{
  "router_noise": 0.1,
  "router_bias": true,
  "lr_router": 0.0013,
  "n_kv_head": 3,
  "warmup_steps": 74,
  "train_tokens": 289000000
}
Below are experts of layer 5 (counted from 0) of a mixture-of-experts language model. Rows are named router (the router's row for the expert), down (a neuron's output weights, with its number) and show model dimensions 128-191. Each number is 500 + 40 x the weight over its row's rms, rounded and kept within 0 to 999. Numbers have three digits each.
After each expert's rows: "raises" lists some tokens whose logits its average output raises strongly, later layers aside. This comes from a sample of Wikipedia text that the model never trained on.

# expert 14
router:436338488508567611500543462485528511475455512516468575483511510486471521457527475549431505501514474496506484523489480462486488582444498486576493498422513564468423444543531455530449440559570419
down0:524502515488529495442472475436531446439524448524478479472539520457491439552548465499511464481572587478549546519473474473573462542572472499501521552495495558575553454549593483508519419533563544
down1:486504486408496590489551513498505507545459529448511502477484466517456460484582537488493493460526496510458482474494519516551528454478531493502512514452517455497534510498491499503457529457490527
down2:484466494505502600548526556526498536501484556489421551450526539494428476495503515485528524537451450472442580516589507555506534472478463475408521456573439465515486531457512467498573561471568487
down3:512477535466488494504510384451523461483475418533494528487529503483505533575426411469529448489494486554542481533540531530445451522435433465474476496528492560558525542559533544476527499461472461
down4:552608489508407515456491544478518498596528496476479481515428494462487566463472485496431520454534491444416516500529542467481424492535531526497598483554463562487532501531526527479513516569523492
down5:522454527501422483500479556474523504514450455597509564527495505521525471513494474495495471469407480502562455476535464469503489521554542489496459528469489551536507479549543592504473489500544499
down6:444474546536495511516460428498555544502492469525496487438511417486451495512398534531524512523423448456533458550507520510556535452524519456471463446528502506455566505449523483552525540522519478
down7:480506454531466503491478477448504526534545566477555504496478452539538493460496511450539467513476496412522550582535419495502551481515576495500543572538481530451475528475490446543448514503507561
down8:499535515574442526491543494492514437495497574544540540518458512466441508478365486477486503489506542518432484441514500494488477520463520477424492536501510431510513539504513452502539512434462475
down9:429459551511561550498564482446538496456478430441494473454514549491450480510500509446452528488512429576510506477506531419515495474474507481499503457476481535498611516534533507541587484488482533
down10:474444507518513529528496549520424524511579453500491516530549597470508506457510537521449533529527511496498516486504472451534560566435542502518536465436471505471480448497571496569509476551557505
raises: "-", " and", " team"

# expert 25
router:478495443432471506466530477488600420459472506523508470491501497517492459554429526507489498461553423487489493516451489497561540519454499513551500466523511491521492462515528515551453448523532543
down0:529569522489496486558583483557469559481478528577434500491437537555504498543481443547564466488468523435492540481516503486472508441457518479457582489517516487481533584480501484482492529560504495
down1:479474522504521495535540479471484456469500524547554516455477451493475518552517516472497420469501556469444507511448472542523479413460585528528542532464551525500501557474491466550576510518476542
down2:536489429430550429463479476550581536545524517490483466448468509506501510529563489462530505587509494485454490497501492485484509458412482533578545519417479481475575468514509518520504554526487421
down3:484533479480514496516478527526538452594516506464516522522479482537524445511540470456510465537506517510470535493568492485460531419397561502564516441437534556479510516523499468562564524528590568
down4:459426552475451489530482519519529529461465564524585526519527536513576434505572455438514548498516526534464590562558537511544517515465462521527485459465500515521521551440470482492522555510466419
down5:430476491436466503393488475468441500601434494492445508517487488458540460485542532477517549477479527502485468514415561464557523501536559550496581545511473549564537421540498535411482518510500452
down6:523486540437500547486491492439501489426467553502503473460550457561442446514471439526502434505456480524467458506553457462512428500459547594432482479548466423515534570471479405511518488519472430
down7:490544511550495532534513503529436452473486492511521473452488472609532451530508446591554498449437483539537446533521533562541502542503475506470485498464483500528477493464524427498530521463478459
down8:496489512483558492496505479511521533490489450544521559472534437541489546518538540567547534518452573537483424483470526463520538389527553497515494515485502502513510493515474554476487516481515476
down9:522472479517496517492523498468466475487506506504544529511514572541545519438601515539536656546480511484456503509555524463499514492485513545524407460482492477498570508448428542446454517488565451
down10:528557558507478523468498474455455526508425513612488555519453471520478501539544577553540517462536476536493482534487499474504519495427520510515564447507493564502502469470469464479554490562497532
raises: "-", ",", ".", " of", " and", " in"

# expert 62
router:456458540463528478465569448474534542489469494525523456516512493587531460452478509464411480540520473461404514522427532535442506554466505462546481475524536536467461483513517437516534445516520498
down0:534497578533432542519490434524466518509482534507546477440439460520535458498521463516473451549493514486440473473506479502508576508442430453483586539458520538433476518482491522492505421561533431
down1:458457484504521523486502443488420531432476457510511464463471522467468541581529425558484495473459516453515516475558494472496427487518432513550580478500413500564446475475519523493430465510521426
down2:456504594530490468506522490420377468518471497500477475507446479447490440466467514460414409472516504451547495418528512551541495530443433450497555482547467425455483492484457426461497454538521512
down3:525523526534450548537554510505503502463520379511508445511457590455588482536503471511492443465509497469512591481554475473494539489545480510463536521517530504504507424515473428488509447531479572
down4:540529497507477475517522570479525502463502470542474482451437531501492478499501534562513444466510525457597511570505514431543503527491519531546471488571434544435487510541519492485475513535454528
down5:456475472463484449499490451512623515507562518500511502488529502486477438595488405560452427565505513490439521482537529490473468475487463519507482554516508527568516529537562527440557462506512499
down6:534397461533492488478458443488514439500570513473478603505566511498522564531491508446530478456499437542478498494456494481500490528582613511515522532558552503538461460517519432523501451517452569
down7:477478489454473476526527505443466533459561494482496503498513544504497548443478528499618553450513628473420512498473544490562479533553468489480494440469507514522488506526448431539567462511541475
down8:511416466452445608510490496513490480539528519459473508498523482471498538535555560512456479478482488505515498447522498482521414526580522547526564488558531488535511557504467555516516461450519529
down9:496414442439495519495517537569516555518515507500414508508482487472564585502575451576449521447426434473497534516480551566455476512498545494486514499509462477481528443554433572511497497505537485
down10:443462535508516499490458525508564484444457504463472501481450555495494536466578513524514537509473493473525523515482559456513508460503545474514551453487577482559506440435551488493479524539456496
raises: "-", ".", " M", ",", "f", "ia"

# expert 3
router:511536487393546524478471469498552434523505523490491395578575410504468495515529504418438505500477479563482486499487450485496483556428509567512515460455531520448522454500529492403468480505493526
down0:523526597452485536499432537536480516505518481421446464440510470527468482470469486474505546524579544522544532497543591464507507511450481522540531586486508491500505501515483489466537512473482545
down1:423454526501516507504483536523541463453524466501426439530457527426494463423488554483444540525453482526457486506494435549438568435431453453493516444423528565489556452439502502511485524480547482
down2:556450487471507502489555516523556536509524528485517501547506463412498478541583504530531525499479502523491451454466444510536512465487416513480524429485468575457491412495592460456496474479566486
down3:558452549417566558466428474459525477479474483542465456406506547476550479458530531566529481523453443448537526495528549557485488467522527474507479485540527552417485495494455536491489487477498517
down4:508474472536449529517423453468575447512463412543544469522502475505504534514459469522501482420459525480460545455464582471567505515475451514506524497441546590546525499519485521543498495466561422
down5:501466499528524440548464493579393505500514477476438474542469488432568529505517526471465491492501443547479393532502528492473416468424528568549458512491437542500455518491484528450522553428490450
down6:564514505470514511470544569498440501569487439417538515540478499474521509548542505410525532466476538426483468489468566475523447516530502517494489431466529533505397492524414582548498499413491402
down7:489491500475518599514439499426519521510547558478512456442461478484472451538436512472515519490562519468422486477461499490454579483470512493501502522458530483522495537473476548513481467494533457
down8:552449517460495531476486530535430479474558452567502486542462479493513605540524533466490531517532470564491461572426466510576409551486454499500452435489517477561535526501498535475519515514424479
down9:450535450449497454528516433468552495565440471505466437500487524426563521506575511542509516424559540540480498527520559470483509514473465529495541567526523475491532466526502522458514455549497517
down10:520590530564555479491461502502517490482429494515451504446511569509507504547432500524487492465436481502523501511504509454490465503502565494502575520509460446501446429461442515583540589523499502
raises: "-", "or", ",", " M", " S", "end"

# expert 10
router:516461500500520530499517469490526498571435428444478490476567577507587555454514462483485461460474433517421538574482516506498548537481472512530533475419500486500441484543553474479555420507560555
down0:464519510502528500486419500485549484507463515543461484500492466508473526495428474468453469472511458455547595556402466529456545498429452464437547555510489480526467458420482389462514509572458538
down1:496531539586492443536563310496452492509470459446508498523488491470527523461485427536467477549456487506509561520489476496504480486498521403514552461495592467492496479561498534493483486483563472
down2:425508542505496486458470513514470482440439476478560508503544511470474560560444475517464487483511489472549546464493519474510586510548532471481481559541548495430504518492496511540504451495527564
down3:484545512504559635502481517508477511455489526495493471547460471523493503535391485502479475494554468505525532495525496520500502596473498412513569519546559554372473503554566547518506504463531451
down4:474468555486509571429486600471509476573480493450557527507549476446494486524524530441538534526485519501477509522478471442521460535445435481484427445529436469498573502552477533462474484506475519
down5:498496449527493485485485447515546517556469492508439469540522505497579450542465514495565542501443445426433473566456488457511547515454536515494527455498509522497485444521512460558537447506511515
down6:500538467484559508436458469446541495545522472569493506494451516547542534521473531496554466558443461480578483607468551537499482465492459442496464540510470491500569491525538517469430497498499477
down7:451492542523502483507535479432505521504459509551526543517489500516527486576456544485449558662521551490566466508534530499532535582587504447473421534477506464480579530539509479499506517496473498
down8:459519467581512578470491488526509502494460496584547434493489543488512471460452501490515513499470485534521526497538514431583464534546510517486464472488474530497461589472510507527531467510524451
down9:520537432444479457452491470519566419492499517524462449505450447499494579496512416572519493424471513539491476520474435447517450478513515560556539460496470514505490441536450466496597459498518487
down10:492463613539544531572417446502482525508474541444484453563495475484476566503503580551525447617469485521479516497566425554512451488500548446581490520525492473547449501540522525539471527450534532
raises: "\n", ".", " the", " 2", " 3", " N"

# expert 2
router:493472493462547453483520467482544561508506479487472488547467578548489473514484484465451455504447435550512514591494500499401467543510515486565485516453461526555505462529510486466478404490597488
down0:510508523607482482536441568462447556438501504527510528510476491506490471491483510506532538568451589509477476534551490476564472500485459470472541501454528529506503490461608440402465502482518469
down1:480525489523507526568434550554539480461430516455557421531433484495469479464517458468458435528549488537520438532537477508430449466509495497517539455514499522557539441414480482490506505526518497
down2:448562484468509560530521508430486476463478549488456535480517447513462539485513538516506482525570537509545531476505457390509526571547497440523544502469597546505496488493452461519564500467549523
down3:464538527504509513554499478488447504494540469554469566448514428470543546530470519495523504463494564462489445501494550452491529495520475490509514512481564472552495520519499526505469569479523417
down4:491477488445505571554486564534533505522448542495559530518453401484508470538479553506525502481464529504529522512526497521483542472492490521494538551535493499524535500534464517541506401482501497
down5:490434497461478560501503501544513471534485428429513438528506560456524511510472477465481596506468500612441507492595538531488419499473496502452433455431467527500570494522530511459479503542510514
down6:569483415556434535466503534589448559557498439498556503469507530504501549464546506510497455476484602492484517457567433487485533495529489438478470494466547515475518537517492484420521478414431455
down7:473476452535498477454496493522516482445464524584512488525535520524457434557504533528521517523613476540490553469513556504536489567475495499604497477505540469471499461515492508508511498533494542
down8:517439437514484443490486425420486439458522486546441490498502451469614577500565559476556449507519484459483504486482444540455506551482490561514518494427523520520457479483421534527486497534468517
down9:553473616546499505525469485463451549536505516525480452459445512460519466503424504545436409483441558486472483502500510489608509489513486511515528459475470499496486509470459527539523498510480487
down10:517595516533479499477460426507519555525496527474597477490553550518515525416513466458494534518530483483528452587532497534479495489507541533466520497515525515505499508512486498504518535481513555
raises: "-", "y", " on", " in", " of", " for"

# expert 61
router:451466504531564498483536462475506471476497472548465476495525555519544610556486450545496457439512480545519483484534539485506401520484387439506577492437537570463515465527498474458551459541487469
down4:512554526513529578533484484543493483559488554575522523486518536503480500519504489429522484489482483517597477567431560552455492525523526503530449544476465498488544492476482399526550473506559472
down5:507547596511478513509450466503440494570435501511522470519427530473491505405552583523537466553489457493484504501509545449416567481447529496473579572432455517650554490480503530544476564533446515
down6:455543534464570499454524547440487538538540472472562526524489528484420521538506481535549485458520461420468419424470577516510503388489493463451520560558517501512486511538511485425493487495447490
down7:512466565436436524525554528565536507513504491527475499481525497495420491541416536414540480501521466489533528477486559445497517538508517542503498560488568514466514458531518436523512553460511555
down8:555484542549395486538550566487442506596520442568484462506484489489575534478483537546596533457494468493504488491522517512542466434509441420519581504476532456526529511481440407555477455513508547
down9:501572491466565516486458492422533536483536555535456507556491486507532553546517500428496532519518549516563544552461522578514489427603445539504462563469503548508472468499545448454485490503528507
down10:572479460527481488460474518497588489486534488514544475489491533434495427441486528541461454504497502508495528576505573539570473505557501573558521561490503530501505514519452500450450549525498533
down11:476489483474564499483435464486507459514486553525611543477433471516492483525494422529428509465450469493438484547454531394514553558460524573560469479575545483539478471478502487515440465470498510
down12:527488521514509457546538536487544527447521539462534546499440454491503564506462504601511455467552562510523546462440509558497497530522454502492555428521534465466526565459463475619429456437462474
down13:507479479483416424563554471547533471504467557476490548512428502497507495464488508526528538546500532490618517468553486530570513439531510436502468524491496505494474516523460483519529507507520497
down14:526492533426544545452570457534544461514436460436475458479459452495470588521441419547480512546534487480470496489520508537526510523489488569525455458497517548555429532487546548535526478494524499
raises: "S", "A", "M", "P", "C", "-"

# expert 27
router:475491476477545430479518475522477454499500513467484430559550480570484478494407501467475523517466470505432513588419461503509451539468462520455521491492511487537423468550600533478514495475549445
down0:573481429470494475580515533527503519484516548477525520452511538440471556564460451483487511496555488499551514481517563501577532444498511487475505470521446563425482494587453441581516483541483470
down1:503466476547507550533543461483541518496567495493517486517489504466429465435542538401459564519513478492513521486585495522526501539480472453433448549479552515524507505494450521524541491522529455
down2:436511588474377505470488525478426550537492533520471416500532515546589473469542475529446526433538516532512481469450473502509490578523531471483505589473537553474484546546517396489543466459523504
down3:511473507488510538578534443527453417491472500483545501548415527524495449530514513553486377513532504443500578497443496502456550535483498533449558550489487472480457495476608481470524532458498501
down4:420493453457623502546487462556507480562486528501557430473462407529593418536450442555511575470494530476529473491461528541489496571540526547484515519453459515467513534457488519504493534510506469
down5:460523493427478528489523511429493488476444539495561510477486480563489438462441519587484511522441444471479528471498460567502570481506518410535455468484466628495551445485556445541504561580549451
down6:541507481482454541531522478505470491453487528540523475449521408506565525513511531573437462499543514485457466489462389502424515526523491408552469495509489453521466524469557433443430503522445456
down7:494598527459501497511467513499464416505423470549531444550511521451472573508498504556468479470481542490498495542542460590556533481448507502467443426608432445535545451496550493567519529555540498
down8:489523473540529532501544415478495509540455515505548532527508477506493496481583487486456527458545459433529549514477466436478535480462469483530500509527562484574501523475571473521582450562470480
down9:463498537503487566519605517456505573473549498507525491497509460441505510451424436524541548507511478526517550489465495391515493470471544519469477453422556504542471516587487526505562442478545502
down10:523429489477537447494550416488507519555428511536525458518450472507535539516506547524540441521460524481568519520431532524434469451464521543554512437487490492523497519482501532501401466548516552
raises: ".", "ore", "ort", "ad", "u", "a"

# expert 49
router:519417529514531496497533474502489442542443422519478512491539517518526512476494470513505519422535509551445470505536517486431504603502521529507576456533456561518529452542581432404484445490550503
down4:431474400511478594489487499517450542408538513528536448454483445421500456444483494512458447477452517568483506515505460425568508495447519553502458535563494427467450516515533456556453503458437459
down5:403490528436471488466453496500501511566468457459455560432495444455513583485539443481544460488526512474475510447532477491508434501556413554455508453492486566503532480508564565490470451527556458
down6:482491560489558444518566512490525465498476516484517542550504495506528534530484444537441497475453533418481488519482491513519426510503532516561508507517465518481448573444516535456584581514461493
down7:520494453470501522515485499502451433473555471457562498416597452464500464491484521527436491434563480493444486556500511453451512446488553545508579514436568449425472463544459457435523484483511459
down8:496426524489448559472461417442480494462462507456483542528396580462490492491494564464493529531467485543483474524573541461563478523437602510477451565460499517557502499507480506508479429518499493
down9:530496478456394469512483511480558527513580562531520527485528529538487485567501548443471421544485456510514467529500512574423485515545509411514505560544534465533478520469494532533470523513538556
down10:491526439501501480504544462503507546609435498496500537527412462509541420504501500510551473527554521440467506472565504532472517524427548512549515509461443491563516483474508474470500413470484425
down11:514541494533500601545471456508485484506497502506490531518544509519463483539544443454553527437476501472483493548487404473521454531527430545518489463561496598533487423518524540496455483572478464
down12:557506516482533483493556497510524471467474539518521551522490559517480514506436482515518504583492453536475539481555481441410426512451529471463511483520478450473464521471469509452485445530513501
down13:568538486515482523549464491415453580504446598487472563496522559567533457459447469452515464459496426549497469476516474544482499480529526459507542527560488473535508484481472540562511545503529520
down14:497502533510500446521499524456531519514468498485496563536470497493495542563471548465512424523561440554489566506519509470515526511518471478450493452493498482482526502532457497463566552511498456
raises: "\n", " ", "\n\n", " in", " P", "==="

# expert 35
router:464403462442508555507528480425522511506497521473460541456472483569498494524500534433446494542484441512489465571489511514481505544447429484526468501465440486493464481486548514483510463501454527
down4:410538557581498466548462521521558530552462478591444554592504540502502540477575487504482525506473521508470496471495498496504447539484529411517516494478546519492497466445496544509445523506556560
down5:492516581526495577563509485565571521476508529602495533463492550480541473435487420533489505534511466495374511472489454523413460472525511490468421510559485511502505412461455485512586473555471554
down6:521490477452478429469531429524496535520548569512565501537504441506536471537509455515457464568456469444510480428532561507480533491460443477498510506480489491495553528514500493496544512439482539
down7:510493486531534546510441412527532563497526461554557451493452508486475406560491487482472529496485464439475489542448491477503494554460458469548512489528519470557567476579432461547462500544469490
down8:515477425580519457497524520482484522378522493528537470511534470485524527576447526484418523456481494566548529530481493558538540486548562518475484502461534482432464502551544482484472562518502410
down9:549490470492540487494481475468488467499397542388467474515551479464471500511519489471550479491475453554537522512467553537528554495504491550505464504421441430506515541572577455397522530521485501
down10:477527493503545484521511528506460479532458494411454480501532437460507523574561550447530485433515552494449495526442437479464514544480511568452512430495476518519477556541567560481531510525511546
down11:483486460544520498489487494491484552481559542424467522495490519518520482490549457540577466554486472526541473396512558548550436480529545511615448509525478508536432521461548526478559484477490538
down12:564531461400420391478490548435469497483502510505513540466567502511416433539449502488492500535468506572497591566567473450482459547527555526486506574451493436428485549593492491536436512502480505
down13:436481513522546581480516488554547458542527436514436505505488429421511487484470478516397557460489460546533521458431515476505500490540492510467530532468532548552479434564536550575454628510511496
down14:526462478478466449523430476570505472509447451475474480518452481520481501582457555462512493538504467542497450443469435541477456492540535433467508526540569449467416424501514491524435476490522511
raises: ",", "2", "5", "3", "1", "-"

# expert 16
router:441538443437463506414524483500490553481526503519494476545497514529459454547531493485487478478478411476491438506352470514490510506511433461516521438433552508510470496516537471423490503565505455
down4:499431514515544501473487457498557537550470412469459539502505439531518524510478452565517506453540439505549523530455458420349447509533521483495513421512537485552443470516470526446501497531507418
down5:470508476555489491495560515543485427497524458540493560512470444520483497531543475538480476442513510530524473508520513519554510520458465484462478472558487541439498466498516517471460456536521494
down6:450561505516498482501541464517427500441440468534557454472548526541504424438520547517476491474495509470486488547471501489471522485532550478495550525499514531462452484541538547496515491554454518
down7:481455511503471486460538405435545491463531498445530476531529506488484497543454528468551469607517504477564591483497497484528543491485503437489494528546537449471522528517476444507399487521504504
down8:542494470458403497491504550537466521507512492542494478487420545497526486495564501504451495537474488487660500552405490498530503483490504542494523511492490489488583435556466505559459545465498506
down9:526375514518482506513433527466505498474474468522568458535461452525504502510473500450539493580499547550497489535436465561432456542486464546462453462523512557556463506552530581490518557500492528
down10:532484515463466494559501511498491576546472579404474568470471452502494514557562495470512479485505523465450457477466536475500434474464483508505498468420545475486526519460502528469499517452441456
down11:526527551466488507528493542472494486416527495531497450553500428512437528489486582467537579492520560568497466482465508481498498553503564510515505515432550480471468513486585444489501445508484517
down12:461480513489580483526473431515441554473510480570552437500481504437458515499466579564462474484500558394461473494419500566482565501523495532479446575544479514491514560467486465481497509553491522
down13:466513506469499517550552429513499518582455558471556591497528532522533502506513508498515495501454478431482429484481487489515491461406462468499390505460432521504528490524442500510501506405463498
down14:569462498474514518500520479525518456496480523553503476435496547503524469510497434580550537533473504519531556473479468602537524502438532487520500512549459545409516534563476439513493470487513505
raises: " M", " S", " U", " D"

# expert 29
router:485485411495461577504525499451535455470421535527490519541539431509477461497457552463470593546534497493443497520496446455403540482500541552491505491455469516506508520487547408487500484485557521
down0:530503510411493481510486471525418482544503456489471479528501489505510553452526536538530508541486519525463533511543416517536451475515534488526436529502524496491532501536636523435497464517528497
down1:552433412411512514494559471476493503518510480486434480534576569545454495505470448481533497447535520541421413488526548531545527498491494431499433439549483526527550432596510448527587480503503516
down2:473436506506474510422508496548508499469536528456503518496550487450422489617496518567514582545442584494496506488533496536580474488480549519541487498546508421480530588513524550470492543465435531
down3:486511504445487454526479423464629489534442528450546454475462518488531494491541539465495454492528483567522544507560507479504448467531529512461519495518590569619477434498496581510540491537508481
down4:512531429521512543464513589455474564526494425471519523434470499540500532470470443477489435424486504460494494437476512517557489460475459413619553485502514489509528504534443513475447490495478466
down5:496432500492485441493503460560462425512579572513485436509586527526550516485545471473537612491486431400499527499459507461477530513398520530537434573531545517498504502519489447441502495527550534
down6:465514527504464392485466446480583522587514499496398477473512523529512563477541465526526470539494466424466528590491498503461464462386460571514453461543497550458475462503503531440476478547509537
down7:513535478538433498448489526540469482507547481570515539521473536462518464501558524520519503525554495399508477451404541477510478499594519489459548410481482468537533547488454546550517553515498533
down8:479464505488463456441582470443556456550475526466449516508470554505542594492486465527432523476482454528537505504514501433464522508548452477496558489487482514450481527414484540495577469511545450
down9:542537571486452473432479488510498476442490449493543482490529518499433565427490502498476442497527510491528447507476478507494479453465480527476495497549536502469420547600529507561491479492478530
down10:504540472467555530494479466502550496530550488454505533520533433566564512517466493443505494549473467498544457536485487517599469518489537578504465493477468486497511459505557515509557474506480430
raises: "\n", "-", "|", " and", "In", "S"

# expert 26
router:463468520533528527528553456449458554548511443513495491574495506503506586557510545438437512488498487532434511511493429454534481558415484537484483363494476544541515490509509453493482501508543456
down0:495470552479514430560450504566478482547458560482496546487543457515511509501458492535427483442517513439450505505456575543539444522536510486579499519545422456496450456469524574503481488429569499
down1:514470409507488480414480481570443536464436466432411592514460519520474510554448493466463488520504473504474548455531522529548538487535487506538548510499524452519554481577542493497479522451527497
down2:502484491477514535542578490501494520465481475522447452446500503527538537490505457515433459531505547490481513452509526562486526458543513512483440512527420504518493530434547524571514542497465576
down3:501599507562498547464517480408518478520511523553391479530503541446539443521509492506534497523536440482487502520521534479464520463516550511545525501454545511506520456522523499544418551516531438
down4:498449464532451491456513502524529508464539499485533501549484513459512553526468527567505475515509466536452481431457548486470495501505516451447531407481548528559458503513493511535511536547504538
down5:551522515490478501443513485460470513538491542572409500483419438421466539518517562554425502461519490396452526484600434499496443548425477538485481541515505509475505469473505471543565547466503516
down6:414590449485524499532541463435496480466466456534430424566503533511552512531524523573495470534428497450557513544502459466493519399496481544465542439516554460508515507458548567535496499532502572
down7:544481577534536510522446446532478475509482517464500479514445487527472452478479537541460469438509454504510489485470532510485521473472528442471517525443477511539467579402430524492502506483489522
down8:563541513537485494526490514545476493498491549501505528536531415468448482459553489490493531520526415517586508545493441483486554535532499494501500506467469533567447550455494492519548543513507513
down9:455588456471503564450532516525490432495598432502496581485575467523473484478561514467517501512502530541568455467487478567545526466526469446472530504452497516528441486443525451545464461426488492
down10:471564475533580453436469488524528493530551503555522531476522506493461444510386465549465527514494504513508483446486434592477447426550534530589493502523559464498515519547491482500495546504503488
raises: "ist", "ob", "ile", ".", "end", "eg"

# expert 39
router:479538460473510496466507468489507479491521523487469457598481508505509431531498551456480501530496490476476469492460424454515565484470469445504548485515515441507494512490511484467466479568561518
down0:447457485451501534463478484544521491504603481479485525512467578569544493521497471511553542535543577483455440505482424507496474460512471526594471430526486453548481432601584573470486494558475493
down1:500501594417473518477471472480501482531414516499480550493444534521483466494520560511479564521498394418563466472550517488527507535540424493549560537559525502515458480457498559483610482525511530
down2:502419500473465532489543500511509521507389483559577500506514541498530471475463505530465487511511539483482540511499504453462565586414549501482514482522528483496464548535491525482506544483599432
down3:454499466431524515518484493488493502529476482511469495543493524532492507554525479564536490513508524522493426546583556453473426530524462551592473554519556497517514551505548456524405505491461453
down4:479477431488427498477489549484475409509477499516486534507467512513575546486498486468493516518503512466549443447468490483441534464482483456563459552548554524516491590555530567515520457476530416
down5:515470438485520512501461512519514493440526428549409560531587450509505512452487525530437488454582549542470501503433528555467551479511433537489510498551512472507485469478542533461540454579553502
down6:499474498445462489546530476590475501464524545513543506512502445496454510437458493492500527476433505600534497518442510598496442563509539499467472474517553459475559497516504519517483539525508475
down7:559415521484520449480470548434533560470423508519500495461500546505512445485465479466494553425483576506486537472530493488456484527499482543508486486452487498512492440463443553482571539528441517
down8:455554481503530513456507413409528410544525525495413454548553472480454560392511537528483485496437521464523421474503524503546486566398522486526467496492407536521457500473497531553481453456548533
down9:513460518494489486523508464574496439543445485415456460471474543478495448467535509462493455494544553550458504521502454573422498572417475483523486464442599463538507531531514604576501514437487487
down10:473551454499459476483499496468492500515554494576502499535504535531545484529514436538500461502494536477560489535532475491515485521565465526504544484481451523495482524445502459560511567523518565
raises: " ", "\n", " c"

# expert 34
router:476515475550500458502528473433468522525480500502507466528518455510552565461511486453503525493538465477497519563493401494420544498430494549594558492527538527489451506532475511511550455476616490
down4:493519450497542482542421554483507513525421443499478545484529496567521465581585529515559497504458481535501481546508519481587599466509433570462539480539540510541493522479370501438545463430445506
down5:465553486533481465461546495458539527540494485450579513483516494530529481502500493522516440475450476484460493500420559497525562446503524579568497556511583524547535465451538448462496456440519478
down6:497465540531516541526434495560493525470491485542503545579457428504451471478493513539451548478474485475539438533495495472508484467577442472463527429551506479564442494465434479555508574415502447
down7:539460529553507488484391556516510469500540449496434475492496478525569548566496483490462461474489493512588516517531477555433528516530635512462505488418511493541519452492537509495493534586499486
down8:480475444538562480468530570496468574467437461425503503490533525480477524506476593500441511437504450535483570495521464442523485536517462457441497510516472452605416459495502492434533499526416504
down9:485508516516493604468544509432408503458525468565476544516507527476494515530538438520565476525564512482540548533456587353484489531505567475490577508538491460473601513520443543532521518396487513
down10:512539495512521511534565420552538558485511505512530541481546440547545464528486493537565510457456488522548444479481458548521507501460469525540486508508509541475582519428555486568500509477550516
down11:489525513486546490496512474492517482484427474554491489475522537490456530484470425508490485406481459483532522562483521493619518504465537558556526459470452526548448477545536497456509496556566491
down12:487530531418565476549536539454514464498471444559444518520540656467504530498521510516558592505559478529569512471526491502487544437499441493530558460538516564484469487540509472517460439488531503
down13:520478577567504542560422552451512503480560593517533472492535572457573570496540532445532521501447475480466507512447538489506464520510474555485439509521535468499454461519520565464450542443493489
down14:560483557374535459512498528481474472429491527525426531537470460515499477549458470481482489550497460524575567517516441502511507439505492521512460505504549500430522498534517488529414549512532484
raises: ".", ",", "-", " in", ":", " ("

# expert 56
router:477514515439477514508535451471560530481552432527420497582484428562499451489460537508434503528425493497348479510453515491493430508426487533525500484510531501518507456532525462519540427511544490
down0:499501537514583490564453533610455525586501484486497470513511531488523499605488627506430415494425495518403447541523517495575455476530468504528460512514538545479527584545501497445520547500565467
down1:501484540491439493496469464448533398511508443505499562486422497545510523517548526479519514517498525543477566524434514473529512500532505481449448462529546490485542465495498515427471475453439518
down2:527477490502525551447462506419456459519517494509508569536452523530572442443488471497514482542519493483496554460548530467506423478516519565494477533542505464564476562465509497434515489476591476
down3:489519531480516487555518591451447457476538463492504527489572531528512515569527536518524528479550478482396516451545419494546530510564470532467523470499533484442525504470462552478445460490525614
down4:483512494478486399546505501524489429483562544548550472548459438570450421480455546460416511531491480506460535494519540466490530571549509553548448520487490542514516520488496524445491514498574485
down5:447519513531523465509601530557578452480496550483507502533504501534446426488530508506545549473512562492465479514450540481524463430496492443534518460508500465397458505480534488437470478552494464
down6:428490516540515492547523456419512523539545496496528548574453545437466543496467539477483494536481489436498441527495566421518484518511472544542531515494519530485470508469583460475463452468486519
down7:486500524580534490523460483541489503543489493470538481467484603448478486464406543566516525389504528494531571528526509481444481517525528452461453483509521567489490430514532462543484553493509483
down8:456490489568465511485483509571529465485580463475588522484531554523500515504579504530466545463437478501524420446521482495568535470487501561543468578446430510648537506433514500540425501505527550
down9:428536548554534445538519447457478543566504477515487468443497573502521557513482417439422430455526510445441500536547486511533506425440529545524424504481567475398535517520515526530395544487473450
down10:567496469503528498525490527449462472528522570606528501496530507429457533524567518511588484488478525454523551471482530481494524525531529505486449456485555515535450551513508536508464503506414578
raises: "ett", "c", "at", "iz", "is", "ond"